Experts of a small language model.
Size: 11 layers, vocabulary 8192.
Experts: 256 experts in each of 11 layers, 32 squared ReLU neurons an expert, a softmax router, a shared expert of 64 neurons.
Below are experts of layer 5 (counted from 0) of a mixture-of-experts language model. Rows are named router (the router's row for the expert), up (a neuron's input weights, with its number) and show model dimensions 0-63. Each number is 128 + 32 x the weight over its row's rms, rounded and kept within 0 to 255.
After each expert's rows: "comes after" lists some tokens at least twice as common just before its tokens as in all text. This comes from a sample of Wikipedia text that the model never trained on. Tokens count by the router's weight.

# expert 36
router [107 131 102 152 193 183  83 103 112 124  96 144 172 157  91 180 124 186 136 155 110 118  63 132 107 115 133 145 171 134 156 112 138 130 139 156 155 196 138  74 110  99  67 181 139  73 179 108 176 112 162 146 102 134  95 146 111 144 116 129 106 135 110 206]
up2 [ 97  71  92  87 145 141 122 116 150 155 160 175 156 123 135 110  45 138 164  97  89 173 201 121 147  60  59  96  84 151 130  95 145 114 155 136 141 112 131 160 137  87 121 100 108  84 103 106 162  98 146 126 131 137 135 118 142 102 135 140 146  93  80  70]
up3 [144 196 165 154 138 121  93 171 140 158  96 175  61 127 144 153 122 141 156  74  77 100 102 150  85 115 192 139 140 129 155 119 120 124 136 120 187  96 118  84  86 115  85 207 138  97 122 139 133 164 138 129 149 122 125 179 160 142  87 127 123 162 103  92]
comes after: " the", " his", "'s", " a", " their", " her"

# expert 9
router [144 147 152 199 133 127 156 170 131 188 123 144 153 111 135 140 128 106 147 168 187 135 134  95 124  98  97 102 106  90 141  87 134  81 188 144 167 171 154 128 173 136 136 139 135  78 145  81  98 171 151 134 113 130  79 105 129 177 112 147 113 189 121 154]
up3 [ 49  68 156 166 118 112 198 150 142  41 112 147 159 141 181 102 140 111 125 155 138 140 115 162  85  85  80  94 115 100 155 135 102 116 201 138 148 122 118  98 151 130 188 156 121 131  81 177  87 121  85 157  76 137 180 141 117 138 129 101 187 124 119  90]
up4 [173 158 147 141 140 142 118 122 155 173 107  42 152 170 101  98  70 140  97 101  70 151 101 117  90 142 111 113 166 103 113  99  89 147  88 132 101 185 120 187 144 109 114 109  94 103 122 149 109 177 168 116 161 102 135 117 158 114 113 113  84 165 129  88]
comes after: " W", " L", " Sp", " sp", " w", " Gu"

# expert 225
router [132 119 148 177 144 140 186 162  71 139 135 130 119 164  97 133 110 102 153 133 157 137 131  74  97 129  76 163  93 162 164  71 156 108 136 156 141 134 149 138  91  88 165 143 145 103 173 153  75 122 133 126  97  81  84 159 157 210  76 123 129 165 154 140]
up0 [108 150 110  84 133 121 151 191 108 169 112 131 120 112 142  13 107  97 199 124 121 139 161 171 112  91  85 182 123 157 126 113  93 128 117 172 128 141 160 101 112 144 113 125 112  92 159 128  51 130 120 150  86 164 162 128  62 183 128  67 183 119 139 180]
up1 [111 157 156  57 112 124  86 188 159 139 166 139 137 101 150 133 125 148 184 142 154 168 182 139 105  96  97 129 146 132 103 125 114 105 159 168 122 121 110 137  71 160 165 126 132 120  40 131  95 103 130 148  88 109 108  86 142 174 105 145  91 142 145 100]
comes after: " K", " J", " L", " G", " V", " B"

# expert 39
router [ 61 144  98 127 174 123 188 187 100 160 107 106 133 182 104 144 122 148 130 134 176 100  84 119 137 115 128 106 148 186 164 124 138 136 191 137 135 118 150  95 137 109 147 148 154 123 146  76 127  45 174 115 124 135  98 144 110 136  84 107 104 163  39 150]
up0 [137 153  85  92 112 174  98 153 109  95 123 143 188 130  87  84  77 170 142 132 119  99 109 134  73 143 123  92 110 180 106  86 122 145 138 155 136 122 124  87 109  93 130 138 150 185 153  96 203 110  94 185 135 124  89 206 141 156  72 119  96 122 124  57]
up1 [168 103 176 146 101 190 124 134 169 106 125 155 121 161  98 138 132 130 166 114 117 117 146  87  97  99 110 152 124 145  58 134 142 102 124 152 148  99 107 187 137 144 180 103 155 131 144  66 105 159 175 129 152 119 110 158  46 106 174 146 159 123 161 101]
comes after: " |", " −", " +", "|", " 1,", ":"

# expert 255
router [ 86 127 130 191 149 131 138 135  98 152 130  56 140 213  69 155 150 151 127 156 150 170 105 107  87  89 144  95 160 144 121 119 126 104 151 116 138 131 169 122 117 104 153 169 175 137 132  50 119  75 131 109 108  55  61  84  93 149 101 103  74 132  99 153]
up0 [117  90 132  74 108 101 117  41 125 175 137 142 103 115 128 106 142 157 142 140 135  66 104  86 106 126 152  91  94 119  63 119 129 160 115 122 117 119 162 150 145 114 129 141 147 102  90 183 152 154 119 168 150 145 162 212 166 138 128 150 119 140 141 137]
up1 [ 92 108 136 132 120 124 138 154 122 117 170 102 171 115 140 141 128 185 104  89 142 177 133 157 174 127  67 150  78  91 170 101  90 127 138 145 162 127  96  79 167 103 137 134 133 123  98 111 137 166 106 117 149 104 126 117 146  96 156 155 180 102  80  93]
comes after: "\n", ".", "|", "-", "s.", " is"

# expert 5
router [105 158  59 117  54 117 131 169 101 154  98 114 137 135  71 160 148 118 158 129 139 129 113  83 132  90 131 143 145  89 196 101 223  80 174 103 167 146 175  89 163 127 101 204 165  70 165 160 131 130 133 136  93  65 129 157 122 157 104 142 114 145 155 167]
up1 [120  95  90 108 139  91 127 149 136 102  79 161 154 116 114 140 175  95 146  78 173 149  80 112 161 153 139 162 189 118 119 131 110 137 102 103 136 137  86 111 149 160 104 136 104  41 108 136 185 189  92 124 116  78 118 156 116 182 105 112  91 133 198 157]
up2 [119 118 134 147 182 144  81 160 161 117 156  79 116  83 124 108 126  82 165 158 164  73 200  67 104 152 130 224  87 173 130 161 113 142 137 154 144 123 175 165 124 113  88 145 138 157 167  89 154 139 104 119 123 109 108 131 132 181 128 125 105 167 125 135]
comes after: " h", " H", " o", " s", " t", " sh"

# expert 232
router [123 188 125 168 163  99 105 110  90 150  90 140 133 135 127 166 182 125 182 125 140 143 124 117 106  95  98 131 152 138 201  97 179 107 129 159 142 177 107 121 122 109 143 143 158 134 114  98 114 102 191 124 106 129 142  86  98 156 114  90  91 125 110 163]
up10 [192 157  82 106 151 130 143 143 194 144  53 133 130  97 122 143 129 129 107 102 105  79 141 154  99 182 127 138 103 139 110  78 182 168 161 146 111  98 100  51 153 168 180  97 140 125 141 167 128 109 151 207 143  57 128 112 120 163 103 159 129  87 102 119]
up11 [127 115 179 155 155 103 129 115 117 130 122  74 128  84 137 125 145  87 145 162  99 139 142 134 122  83 132  95 167 146 121 120 165 129 128 130 115 134 126  36 111  85 184 192  88 131 138 118 132 181 160 136 155 124 149 151 136 138  79 114 170 135 141 130]
comes after: "\n", "|---|---|---|---", "c", "em", "ac", "cription"

# expert 223
router [ 74 105  68 147 162 128 112 125 129 138  96 125 140 153 102 148 128 191 130 123 134 115  92 104  75 137 130 117 177 162 148  78 143 136 139 148 167 219 136  48 135 124  75 212 122  89 156 114 148  95 131 149 119  86 110 133  87 165 113 115  97 100 118 204]
up0 [106  96 163 181 125  91 133 116 109  31 126 106 138 112 115 165 156 140 127 153 124 112 118 114 128 134 163 122 107 123 111 141 160 146  90 136 112 147 130 117 103 122 159  77  72 166  81 118  99 152 126  75 108 130 187 105 184 178 102 167 164 148 137 139]
up1 [ 91 120 154 146  86 179  74 146 143  99 164  85 198 143 102 183  96 169 118  93  82 139 168 115 121 151 102  85 144 126 150 104 147 185 119  81  67 199 116  87 132 130 153 113  98 175  86 128  83 122 140 107 130 168 103 131 154 129 136 196 160 156 145  57]
comes after: " the", " The", " a", " his", "'s", "The"

# expert 217
router [125 104  88 158 131 137 168 151 119 166 124 115 114 133  61 187 142 111 152 167 156  91 111  65 101 117  84 182 115 120 129  91 169 111 175 110 135 116 150 110 102 106 121 202 171 114 158 107 116 167 147 140  61 110 126  66 155 126 128 163 105 142 111 150]
up0 [ 90 126  65  73  97  99 119 134 160 107 115 166 136 116 177 162 110 105 115 109 137 177 141  68 149 140 150 114 114  89 129 108 128 149 142 105 188  86 183 148 100  91 119 140 125 132  78 119  77 100  61  72 160 150 130  94 139 121 115 123  95 156  91 152]
up1 [ 89 167  97  93 124 143 111  38 117 140 145 184 162 127 153 159 136 153 167 113 143 117 116 110 129  70  89 146 116 109 177 104 172 122 126 127 154  48 160 184 153 108 175 100 125 114  94 175 159 159 140 113 106 122  63  73 126 104 110 136 166 137  97 100]
comes after: " G", " R", " T", " D", " H", " O"

# expert 186
router [ 68 145  94 156 159 113 124 145 126 140 105  97 159 167 131 136 111 128 147 117 142 154  71 124  52  69  85 107 188 106 192 123 162 140 141 126 159 135 198  65  95 106 100 204 172  89 122 128 119  74 153 102  72  71 119 126  76 161 128  62  97 164 119 161]
up0 [107 177  88 108 125 106 155 148 136 101 158 128  97 120 152 154 131 139  84 141 153  98  97 116 181 136 137 196 118 139 114 143 169 147 107 139 116 100 190  81  98 136 115 100  88 124 116 141 178  88 138 114  64 166 140 120 148 174 124 115 153 195  79 149]
up1 [ 89 115  95 122 122 127 154 114  68  97 173  99 146 126 128 109 130 169  92 204 158 111 150 105 115  32 171 116  83  99 116 164  89 149 159 146  82 171  71  90 161 119 102 140 126 145 105 144  97 164 133 139 125 143 133 163 127 107 104 128 157 167 169 167]
comes after: " and", " a", " the", " an", " of", " c"

# expert 196
router [ 76  74 116 185 134 163 156 139 118 131 108  73 147 139 152 166  84 128 144 140 151 133  75  97 107 138 104 139 129 165  96 139 102 136 151 115 189 158 190 118 128 127 108 162 139 120 172 169 123  92 191 151 105  97 115 162 142 151  99 124 103 139 128 141]
up0 [114 124 113 169 174 106 140 136 143  93 139 214  96  99 162 208 133 152 172 108 115 102  86 171 133  86 107  95 157  65 152 166 127 117  99 127 196 159 116 151 168  76  76 119  77 195  95  88  96 173 143  93 148 126 159 160  99 162 155 108 126 147 147 126]
up1 [121 119 147  99 123  56  62 123 116 137 129 175 155 122 137 138  85  85 132 102 127  95  99 126 166 141 176  92 169 167  91  93 154 161 124 125 149 159 138 127 118 167 117 124 140 147 118 105 130 106  79 103  12 115 135 160 182 113 107  96 162 114 138  94]
comes after: ".", " that", " where", "s.", " which", ","

# expert 111
router [117 121  87 165 158 139 147 155 103 163 131 123 154 157 133 163 144 140 155 170 181 147 121 104 128  92 108 152 157 133 133  69 166 168 203 138 162 157 181 125 103 112 141 128 147 118 127  63 134 112 153 134 127 129 106 153  80 155  65 111  89 152  63 141]
up10 [ 79 204 119 128 185 131  83 106 134 127 127 151 120 124  91 175 108 130 139 132 122 152 103 109 110 128 166 123 162  72 111 120  35 164 123  97  86 121 181 111  80 108 101  90 175 106  69 139 143 115 134 106 137 145 100  99 185 150 154 140 117 127 143 112]
up11 [124  70 124 184 125  86 120 187 124 113 144 107 134 152 135 172 169 124 136 157 158 118 136 110 194 110 118 136  72  98 155 171  73 124 102 142 116  82 130  80  88 158 156 120 166  82 113  72 145 164  90 146 117 124  67 139 124  70 120 122 172  82 151 126]
comes after: " ", ")", " votes", " Party", " 1", " Turnout"

# expert 82
router [ 93  92  90 157 129 160 171 179 130 157  97 109 134 152  93 142 107 131 139 177 163 139  78  45 105 121 127 153  99 150 139 117 113  88 162  97 151  98 152 108 143  73 133 139 206 123 168 151  73 128 141 107 104 108 139 113 177 170 106 102 126 147 133 125]
up0 [103  85 131 120 105 150  39 101 150 176 144  49 119 134 128 140 111 153  98 137 139 141 144 134  94 115  85 117 132 134 113 132  64 144  99 107 144 134 151 149 114  96 107  91 160 148 123 156  53 144 110 106  93 192  93 106 156 102  65 106 130 190 122 150]
up1 [153 103 118 144 150 147  93 137  78 120 166 122 131 166 133 127 128 111 126 157  52 148 117  74 136 110 130 119 114 167 173 161 142 146  71 134 156 110 139 165 105  72 146  87 160 110 196 152 105 118 134 182  82 135 107 161 144 135 109  77  77 136 156 185]
comes after: " I", " Z", " U", " T", " Y", " J"

# expert 56
router [ 93 153 103 186  83 186 139 200 104 160  94 108 169 157 166 146 141 131 176 117 144 157 114 102 118 126  81 151 159 109 154 110 122 163 162 129 183 148 185 109 158 148  60 180 157 116 120 134 107  44 181 102 123  47 116 152 117 128 126 117  67 156 116 167]
up18 [125 203 165 178  97 134 106 125 119 150 106 139 115 121  90 126 170  81 102 113 122 185 125 148 141 151 142 111 117 113 142 124 128 121 100 118 148 166 156 112 134 141 142 170 107 106 102 138 133 111  86 109  81 148 135 171  92 151 135 111 132  80 117 119]
up19 [150 102 172 141 145 118  88 138 157 167 200 123 186 121 138 152 117  97 195  80  99 191 172 156  84 127  87 135 122 133 129 158 148 144  66 174 176  90  83 137 119 163 147 153 117 160 139  74 114 156 129  90 152 123 154 100  56  91  60 134 131 116 151  75]
comes after: " It", " it", " which", " has", " had", " was"

# expert 6
router [120 201 125 198 125 172 162 164  91 168 129 120 163 189 106 118 148 161 156 128 139 136 147 131 122 103 149 107 140 150 127  80 147 132 142 178 190 185 116 109 170 141  41 173 128 110 130 141 112  77 153  95 137 144  96  94  64 123  69 115  94 175  78 154]
up17 [150 154 114 136  81 114  74 140 107  98 109 119 108 127 132 154 100 178 164 145 151 133 146 146 167 179 113 130  41 136 149 160 112 158 146 131 113  84  99 124 151  38 149 228 178 156 129 128  84  97  88 106 127 137  86 124 139  96 117  96 130 170 148 110]
up18 [105 128  73 159 120 179  93 144 107 170 127 156 188 137 153 106 135 174 150  83 151 157 131 129 103 130 133 147  97  63 108 143 121 116 121 144 157 129 137  72 158 141 119 138  99 131 118  73 138 142 169 108 183 134 122 121 118 146 166 139 143 146  96  88]
comes after: " was", " is", " were", " be", " been", " are"

# expert 155
router [118  74  89 125  94 124 132 181  99 133 112 104 133 129 107 143 137 118 165  99 170 127 107  84 117 102  98 100 124 132 136 111 146  91 121 109 135 106 147  64 108 116  86 161 157 131 220  83  57 106 176 121  94 140  62 121 133 185  98 138 125 144 148 132]
up0 [162 156 101 105 104  93 175 126 139 135 123 131 126 108 136 140  90  99 114 131 157 109 190  94 125 150 158  39 162 163 180  90 151 155 143 150 132 132 109 128 146  70  82 103 113 138 188 188 168 131 136 156  98  94  86 140  93 170 134 149  90 145 181 135]
up1 [ 89 177 106 175 114  92 101 154  51 151 131 139 164  78  82 165 137  73 103 103 130 156  98 122 142 106 113 174 104 158 154 136 127  80 126 173  65 116  99 122  72 151  84 174 152 183 140 133  96  75 112 183  90 123 137 143 155 146  76 158 205 159 146 120]
comes after: " F", " G", " S", " C", " E", " P"

# expert 1
router [133 136 140 141 118 154 181 181 145 159 128 117 158 172 121 135 116 120 153 158 163 179 109 106 112 137 128 138 184 167 163 112 118 132 188 102 162 144 156  37 105 103  94 154 138 127 170  69  81 144 146  66 113 119  49  99 121 141  85 103 113 155 111 123]
up13 [121 128  90 114 129 116 161 174 174 166 147 158 208 126 138  94 164 186 125 161 101 159 146 167 118 163 138  97 133 105 172  56 164 131 135 112 178 143 110 134 192 155 119 148  77 109  79 117 157 177 180 153 162 124  73  95 159 120 136 162 145 133 170 172]
up14 [126  76 117 140 140 206 106 118 136  92 170 136 127 104  87 145  92 185 148  94  94 138  65  86 110  96  93  68 110 171 145 131  84 166  99 143 141  94 149  58  99 135 129 101  79 116  78  44 187 163 186 161 109 147 132 157 168 170 159 120 132 132  98 138]
comes after: " |", " ft", " (age", " (aged", ":", " 6"

# expert 70
router [ 86 103 134 127 148 112 172 196 133 157 110 120 130 160 125 141 134 134 150 141 154 188 106  99 102 154 117 153 161 189 145 102 168 151 201 116 159 128 133  69 126  78  95 132 151 137 165  99  91 122 121 102 137  28 109  90  88 157  54  85 103 134 119 137]
up10 [105 136  88 144 179 135 115 136 131 118 182 122 160  60 116 133 142 134 100 127 138 131 138 162  79 195 156  94  96 177 139 104 115 102 153 176 149 183 126  93  98  99  72 161 117 169 158 117 160 173  95  92 173  90 165 129  90 138 140 191 113 152 132 113]
up11 [ 83 162 142 125 106  93  89 109 156 134 116 127 146 173 173 162  87 148  56  99 141 144 117  88 119 148 175 152  87 132 111 190  93 167 105 178 130 143 153 151 130  86 114 170 176 133 150 131 170 131 182 162 127 104 173 124  86 173 169 168 119 166 129 120]
comes after: " |", " $", " (1", " 2", " 3", " 5"

# expert 213
router [118 161 110 156 165 151 183 143 131 164  98  75 146 197 137 173 146 134 137 164 140 184 100 115 127  79 124 133 154 175 154 104 132 137 216 158 192 155 145 122 106  89 131 146 166 102 176 124 122 126 176 134 137 109  67  72 127 164 114 118 101 121 124 113]
up0 [156 177 149 131 117 146 195 117 151 141 150 137 157  97 137 127 151  67 164 124 122  83 116  89  89 109  94  91 134 174 114 137 141 132 173 174 108 139 134 147 171 110 115 178 139 150 133  79  92 179 115  93 163 125 151 168 130 167 108 142 148 133 160 100]
up1 [140  34 122 114  78 113 133  89 120 199 105 162 118 174  97 131 144 153 113 112 111 148 128 174 161 151  89 123 114 197 194 137 116 156 173 159 125 165 146 173 211 135 171 157 117  95 133 105 137 115  98 120  84 138 129 164  79  91 176 136 138 136 118 110]
comes after: "\n", " |", "|---|---|", "|---|---|---|---|---|", " Won", "|---|---|---|---|"

# expert 201
router [ 94 149 122 147 179 174 159 116 116 157  85 110 143 188 111 174 141 151 120 161 121 139 135 130 100 114 133 113 199  95 129 123 189 122 170 134 137 141 138  96 143 159  82 109 167  91 153 142 116 101 112 145  98  72 102 112 110 149  87  88 110 119 135 189]
up0 [175 132 157 147 163 109 127 158 122 160 107  81 120 137  77 107 156 152 159 157 128 135 118  70 174 126 133 160 103 162 148 167  81 115 163 120 145  81 125 199 118 131 119  95 138 147 173 169 144  87 157 110  93  55  71 147  82 138 145 143 152  53 156 128]
up1 [ 45 190 194  98 115  87 103 178 141 155 156  95  81  69 116 134 154 117 150 128  51 166  86 127 107 195 148 151  85 141 157 120 142  88  59 126  86 142 125  83  81 125 133 162 102 144 141  97  89 117 114 172 139 176 108 123  48 107 109  95 159 123 162 158]
comes after: " as", " of", " is", " was", " in", " to"

# expert 157
router [118 201 108 156 127 174 132 140  96 165 118 121 194 151 133 131 147 171 143 112 141 129 106  90  95 118 123  86 153 180 149  93 171  94 147 160 163 179 119 103 179 128  74 170 114  80 113 161 124  87 165  85 137 106 136 155  90 142  91 110  96 144  92 169]
up0 [ 70 136 147 101 144 190 164 104 137 105 146  83 163 157 130 139 114 125  76 124 112 124 110 124  52 154  66 151 106  93 174 125 172 137 106 209 142 159 142 119 165  71  68 125 109 105 102 143 159 131 105 122 112 195  77  73 111  88  89 124 127 143 117  95]
up1 [ 81 143 148 124 147 122 148 109 204 113 132  89  82 108 135 138 171  86 126 171 105 167 150 144 121  75 152 162 169 101 148 155  98 162 114 126 112 177 112 126 157 122 101 148  88 140 119 136 107 118 121 134  53 125 138 130  76  99 116 110 122 108 175 197]
comes after: " was", " is", " were", " be", " been", " also"

# expert 78
router [121 156  93 176 165 147 184 195  93 156 124 133 116 118 150 148 168 144 128 201 180 142 139 120 143  69 140 146 130 133 126  46 138 156 184 146 201 137 115 120  98 106 153 124 137 101 130 111 143  99 153 135 131 108  77  92 122 164 114  98  97 158 120 140]
up0 [126 147 110 110  96 119 177 107 139  83 110 190 101 119  98 135 169 125 160 153 102 199 137 130 128  63  73 145  94  98 128 109 123 148 114 149 133 153 104 133 183 162 153 147 123 133 129 142  69 136  72  87  87  67 106 132 156 181 155 176 168 168 107 127]
up1 [ 88  83  61 111 104 104 128  85 139 132 146  80 106 173 212 205 229 134 139 120 138 141 119 156  97 105 144 134 113 128 129  85 110 163 166  94 144 108 115 117 169 104 139 123 128 132 133 233 128 141 118 114 117 187 113 102 109  97 102 105 149 177 127  83]
comes after: " ", " 0", " L", " 2", " 3", " 1"

# expert 110
router [ 92 129 100 136 141 166 169 124 137 168 106 130 130 221 113 174 119 178 159 131 121 132 108 134 107 131 138 145 178 121 120 111 164 105 170 128 155 138 123 107 110 109  86 160 132  79 158 123 100  90 122 122 131  71 105 114  73 160 103 115 113 136 114 178]
up0 [164 119 122 153  87  97 130  91 239  69 105 115 118 162 111 154 134 142 155 151 159 106  97 127 129 130 153 197 123  97 128  99 108 195 166 122 156 161 176 137  66 127  98 125 136 179 147 117 164 118 147 124 136 137 143 128 142 159 153 101  82 102 114 144]
up1 [111 146 164 189 148 145 113 161  79 171 137  91  80 156 122 161 177  89  78 132 130 129 160 149 201 141 191 119  87 170 185 159 149  79 129 113 125 107 133 132 184  31  86  98 127  90 104 125 110 119 100 142 122 149  81 112 127 144 119  99 142 100 125 135]
comes after: " of", " in", " to", " with", "ing", " and"

# expert 142
router [ 41 115 100 149 132 147 180 165  76 128 107  43 210 144 146 143 133 150 172 120 140 125 114 100 119  91  87 132 137 147 123 136 130  80 177 179 165 150 153 129 132 115 108 156 140 104 143 145 112  92 165 141  97  91 107 171 136 132  70 105 100 141 138 156]
up0 [161 132 141 100 107 133 147 196 103 146 136  81 191 185 138 171 158 169  88  86 117 149 129 127  96 166 161 141 150 120  99 114 148 106  96 111 123 131 146 141 193 101  74 150 163 147  87 150 105 167 188 101 103 194 127 133 137 110 177 167 120 110 139  64]
up1 [150 127 104 148 104 104 117 110 178 164  73 128 238 131 133 169 106 102  72 107 156  47  98 170 109 138 163 169 129 156  84  92 142  99 129 121 129  93 111 194 115 153 107 134 111 117 158 148 136 112  98 134  96 132 145 161 117 109 114 113 158 150 143 180]
comes after: " that", " and", ",", " where", " when", "."

# expert 23
router [ 75 124  75 155 143 172 114 182  92 150 119  89 175 156 126 128 152 124 148 100 145 159 124 116  21  97 122  99 145 112 148 118 203 104 134 132 154 126 178  55 177 110  68 172 127 100 129 154 128 125 162  81  82  78 101 125 134 130 122  94 111 189  82 162]
up2 [117 176 104 118 101 170 120 151 121 124 129 156 183 131  91  78 150 134 107 186 132  98 139 112 118  60  73  83 115 124 177 107 180 133 192 155 115  43 128  97  92 141 130 143 117 129 132 138 125  79  95  83  77 118  77  83 192 107 138 167 139 133 109 154]
up3 [127  97 122 162 143 108  81 156  92 107 134  89  95 112 164 121 151 196 132  90 118 119  87 165 103 121 136 107  57 146  79 110 157  55  91 103 182 138 121 115 152  64 145 126 104 155 117 185  97 181 116 130 165 149 214 118 126 162 161 154 174 103 128 131]
comes after: " was", " to", " were", " is", " be", " and"

# expert 64
router [ 94 116 127 140 134 164 220 172 124 152  94  65 127 144 131 156 118  99 138 176 137 126 127  81 102 123  86 134 109 125 141  49 161  91 174 130 160 147 164 100 109 122 183 157 196 119 150 164  90 150 132 140 117  91 126 141 133 168 100 163 118 163 150 173]
up0 [151 158 112 139 105 159 146 148 164  95  90 141 210 172 137 109 106 137 108 128 134  70 166 101 114 127 167  64 174 132 122 116  88  84 112 157 118 138 171 106 149 115 105 180 163 120  40 153 140 165 131  82 141 142 175 207 127 112 138 180  68  99 125 111]
up1 [135 105 177 104 118 118 175 119 103 119 147 127 134 118 146 103 160 112 169 112  89  98 155 138 125  92 105 133  68 108 115  89 153 169 135 122 115 134 115  89 105  44 140 101  94 156 214 110 155 130  94 140  90  75 179 164 141 146 116  78  93 186  95 123]
comes after: " K", " Y", " H", " M", " k", "K"

# expert 167
router [ 55 129 103 131 150 152 121 196  68 142 125  54 168 134 131 117 160 121 134  96 146 162  96 118  64  80 124  83 176 119 132 104 143 115 157 115 150 115 171  73 156 117  91 170 120 106 140 124 117  98 168 136 113  56 100 140  90 133 121 101 106 180 123 157]
up0 [176 118 117 156  96  66 108  35 123 125 133 126 126 166 128 123 126 215 127  73 103 105 129  88 172 148 160 161 102 104 134 151 136 202  90 103 128 122  95 113 106  94 153  91 167 120 140 159  91 111 110 162 187 119 145 104 159 115 135 137 140 110 147 138]
up1 [191 110 154  93  81  77 137  63 151 145 127 120  69 145 188 133 136 152 122 188 111  85 123  61 139  81 173 120 148 122 171 111 114 147 142  56  98  67 149 103 111 114 134 112 129 109 159 102 101 118 121 118 153  98 123 135 152 206 115 108 178 106 117 112]
comes after: " to", " and", " was", " is", " in", " not"

# expert 192
router [116 125 122 163 146 113 137 133 122 155  99 110  96 191 171 163 129 150 154 127 187 114 109  54  78 109  98  96 168 143 130 122 159  87 131 108 129 138 159  50 141 134 108 232 165 112 186  99 103  79 163 132 118  80 141 129  85 117 129 116  99 154  83 218]
up0 [138 102 127 142 131 123 139 146 152 105 145 170 128 167 108 126 138 174  71 109 151 103  94  42  98  98 116 118 170 122 124 133 169 191 137 136  81 146 101 102 135 127 176 141 126  48  88 134 206 167  48 116  83 128 135  96 114 111 113 101 101 112 103 129]
up1 [102 161  91 134 140 143  81 139 151 133 167 125 117 106 167  89 123 133 158 154 104 135 168  73 134 161 123 236 142 197 121 111 168 118 150 104 199  93 143 152  94 189 134 124 133 159  88 133 107 111 134 166  60 103  94 130 129 118 133  92 128  75 130 123]
comes after: " the", " a", " of", "-", " The", " m"

# expert 44
router [ 94 155 139 136 166 112 169 196 140 165 102 113 148 185 106 152 139 131 121 174 169 134  80  91 124 128 128 127 183 180 124 106 128 144 149 131 158 152 149  97 125  76 144 148 138 137 182  79 114  90 163 100  91 123  63 112 113 149  81  97 102 163  85 158]
up17 [131 133 171 211 119 115 141  62 112 138  98 147  99 122 110  75  95 128 127 170 161 199 144 120 150 140 149 178  98 137 109 125 104  52  87  76 126 200 128 128 119 154  99 184 107 118 130 114 115 125 110 107  90 143 111 133  40 106 119 155 157 142 173 109]
up18 [139  72 122  93 118 134  98  57 170 137 145 151 152 101 123  81  74 156 158 163  99 105 164 154 141  77 111 121 119 130 207  75 132  89 169  89 132 116 154 131 148 156 140 131 109 196 145  78 110 118 164  65  96 134 126  99 109 127  88 137 135 107 161 110]
comes after: " |", "|", ":", ";", " Coordinates:", " on"

# expert 65
router [ 83 152  93 137 140 120 120 147 100 146 129 143 140 154 103 162 175 116 131  96 167 155 131 108 105  50 104 122 175 145 133 108 184 142 105 116 151 122 144  72 101 141  87 157 154 141 165  81  90  98 115  82 103  40 126 120  65 181 144  74 112 149 137 174]
up0 [114 160 108 113 135 109 163 152 110 152 133 195 139 111 134 119 103 108  97 131  81 152 102 132 167 120 154 158 116 109 176 111 118 126 177 140 155  98 135 113  88 145 159 164 101 103  76 160  88 155 106 109 116 136 102 130 134  96 113  94 150 116 179 187]
up1 [129 139 103 140 145 143 190 108 193 119 141 182 158 139 212 152  82 149 105 110 150  82 129 141 119 200 108 136 159 106 161  24 159 113 132 133 121 109  99 158 163 109 116 183 181 112 126 123 116  97  80 110 173 101 163 104 158 125 173 129  82 142 114 116]
comes after: " the", " a", " and", " of", " land", " high"

# expert 230
router [132 125 158 121 131 141 169 190 100 168 109  94 171 123  87 173 106 153 159 157 166 126  75 117 108 151 143 175 108 120 105  89 117  73 186 128 158 140 155  69 120 143 139 108 123 113 197 118  89 145 157 164 117 136 149 155 108 142  57 139 122 184  76 137]
up0 [130 133 106 106 219 118 174 126  94 185 124 108  82 115 104 153 103 139 164 175 107 143 129 142 108  95 149  72 100 110 130 155  92 117 104 170 161  77 123 115 165 124  81 189  83 127  75 133  95 160  70  93 111 128 155 161 100 124 150  84 143 121  84  59]
up1 [150 114 169  86 103 129 103 112 142  28 114 131 170 142 143 122 155 167 132 159 152 148  93 158 141 111 142 107 156  94 115 109 171 177  82 188 134 109  90  55 166 182 101 122 110  86 154  90 102 124  90 149 125 104 151 115 183 196 146 144 116 155 154 141]
comes after: " W", " M", " L", " R", " F", " B"

# expert 178
router [ 97  95 118 142 150 120 179 153 111 164 103 116 122 183 101 176 120 140 138 137 163 178  88  98 108 121  98 125 160 170 121  80 163 140 143 146 130 159 127 111 146 140 122 138 171  95 174  86 101 126 165 102  84 137 133 128 104 135  85 103  99 166  91 160]
up0 [ 91 159  83 121 119 136 151 134 151 181 151 125 157 142 157  79 163 147 115 125 134 134 119 141 150 159 185 155 166  83  71 154 166 185  89 163 100 122 137 131 125  84  86 134  98  95 187 129  86 112 133 129 151 157 176 155  58  99  81 129  84 183 119  85]
up1 [147 129 131 113 109 120 117 170  73 149 128  99 140 171 132 189 193 146 168 120 189  65 115  77 125  99 151 140 106 160 189  80 134 121 162 122 147 149 138  89 104 122  84 108 158 158 144 135 115  93 160 128 125 104  65 171 117 119 107 118  81 171 143  80]
comes after: " |", "|", "-", ";", ":", " Route"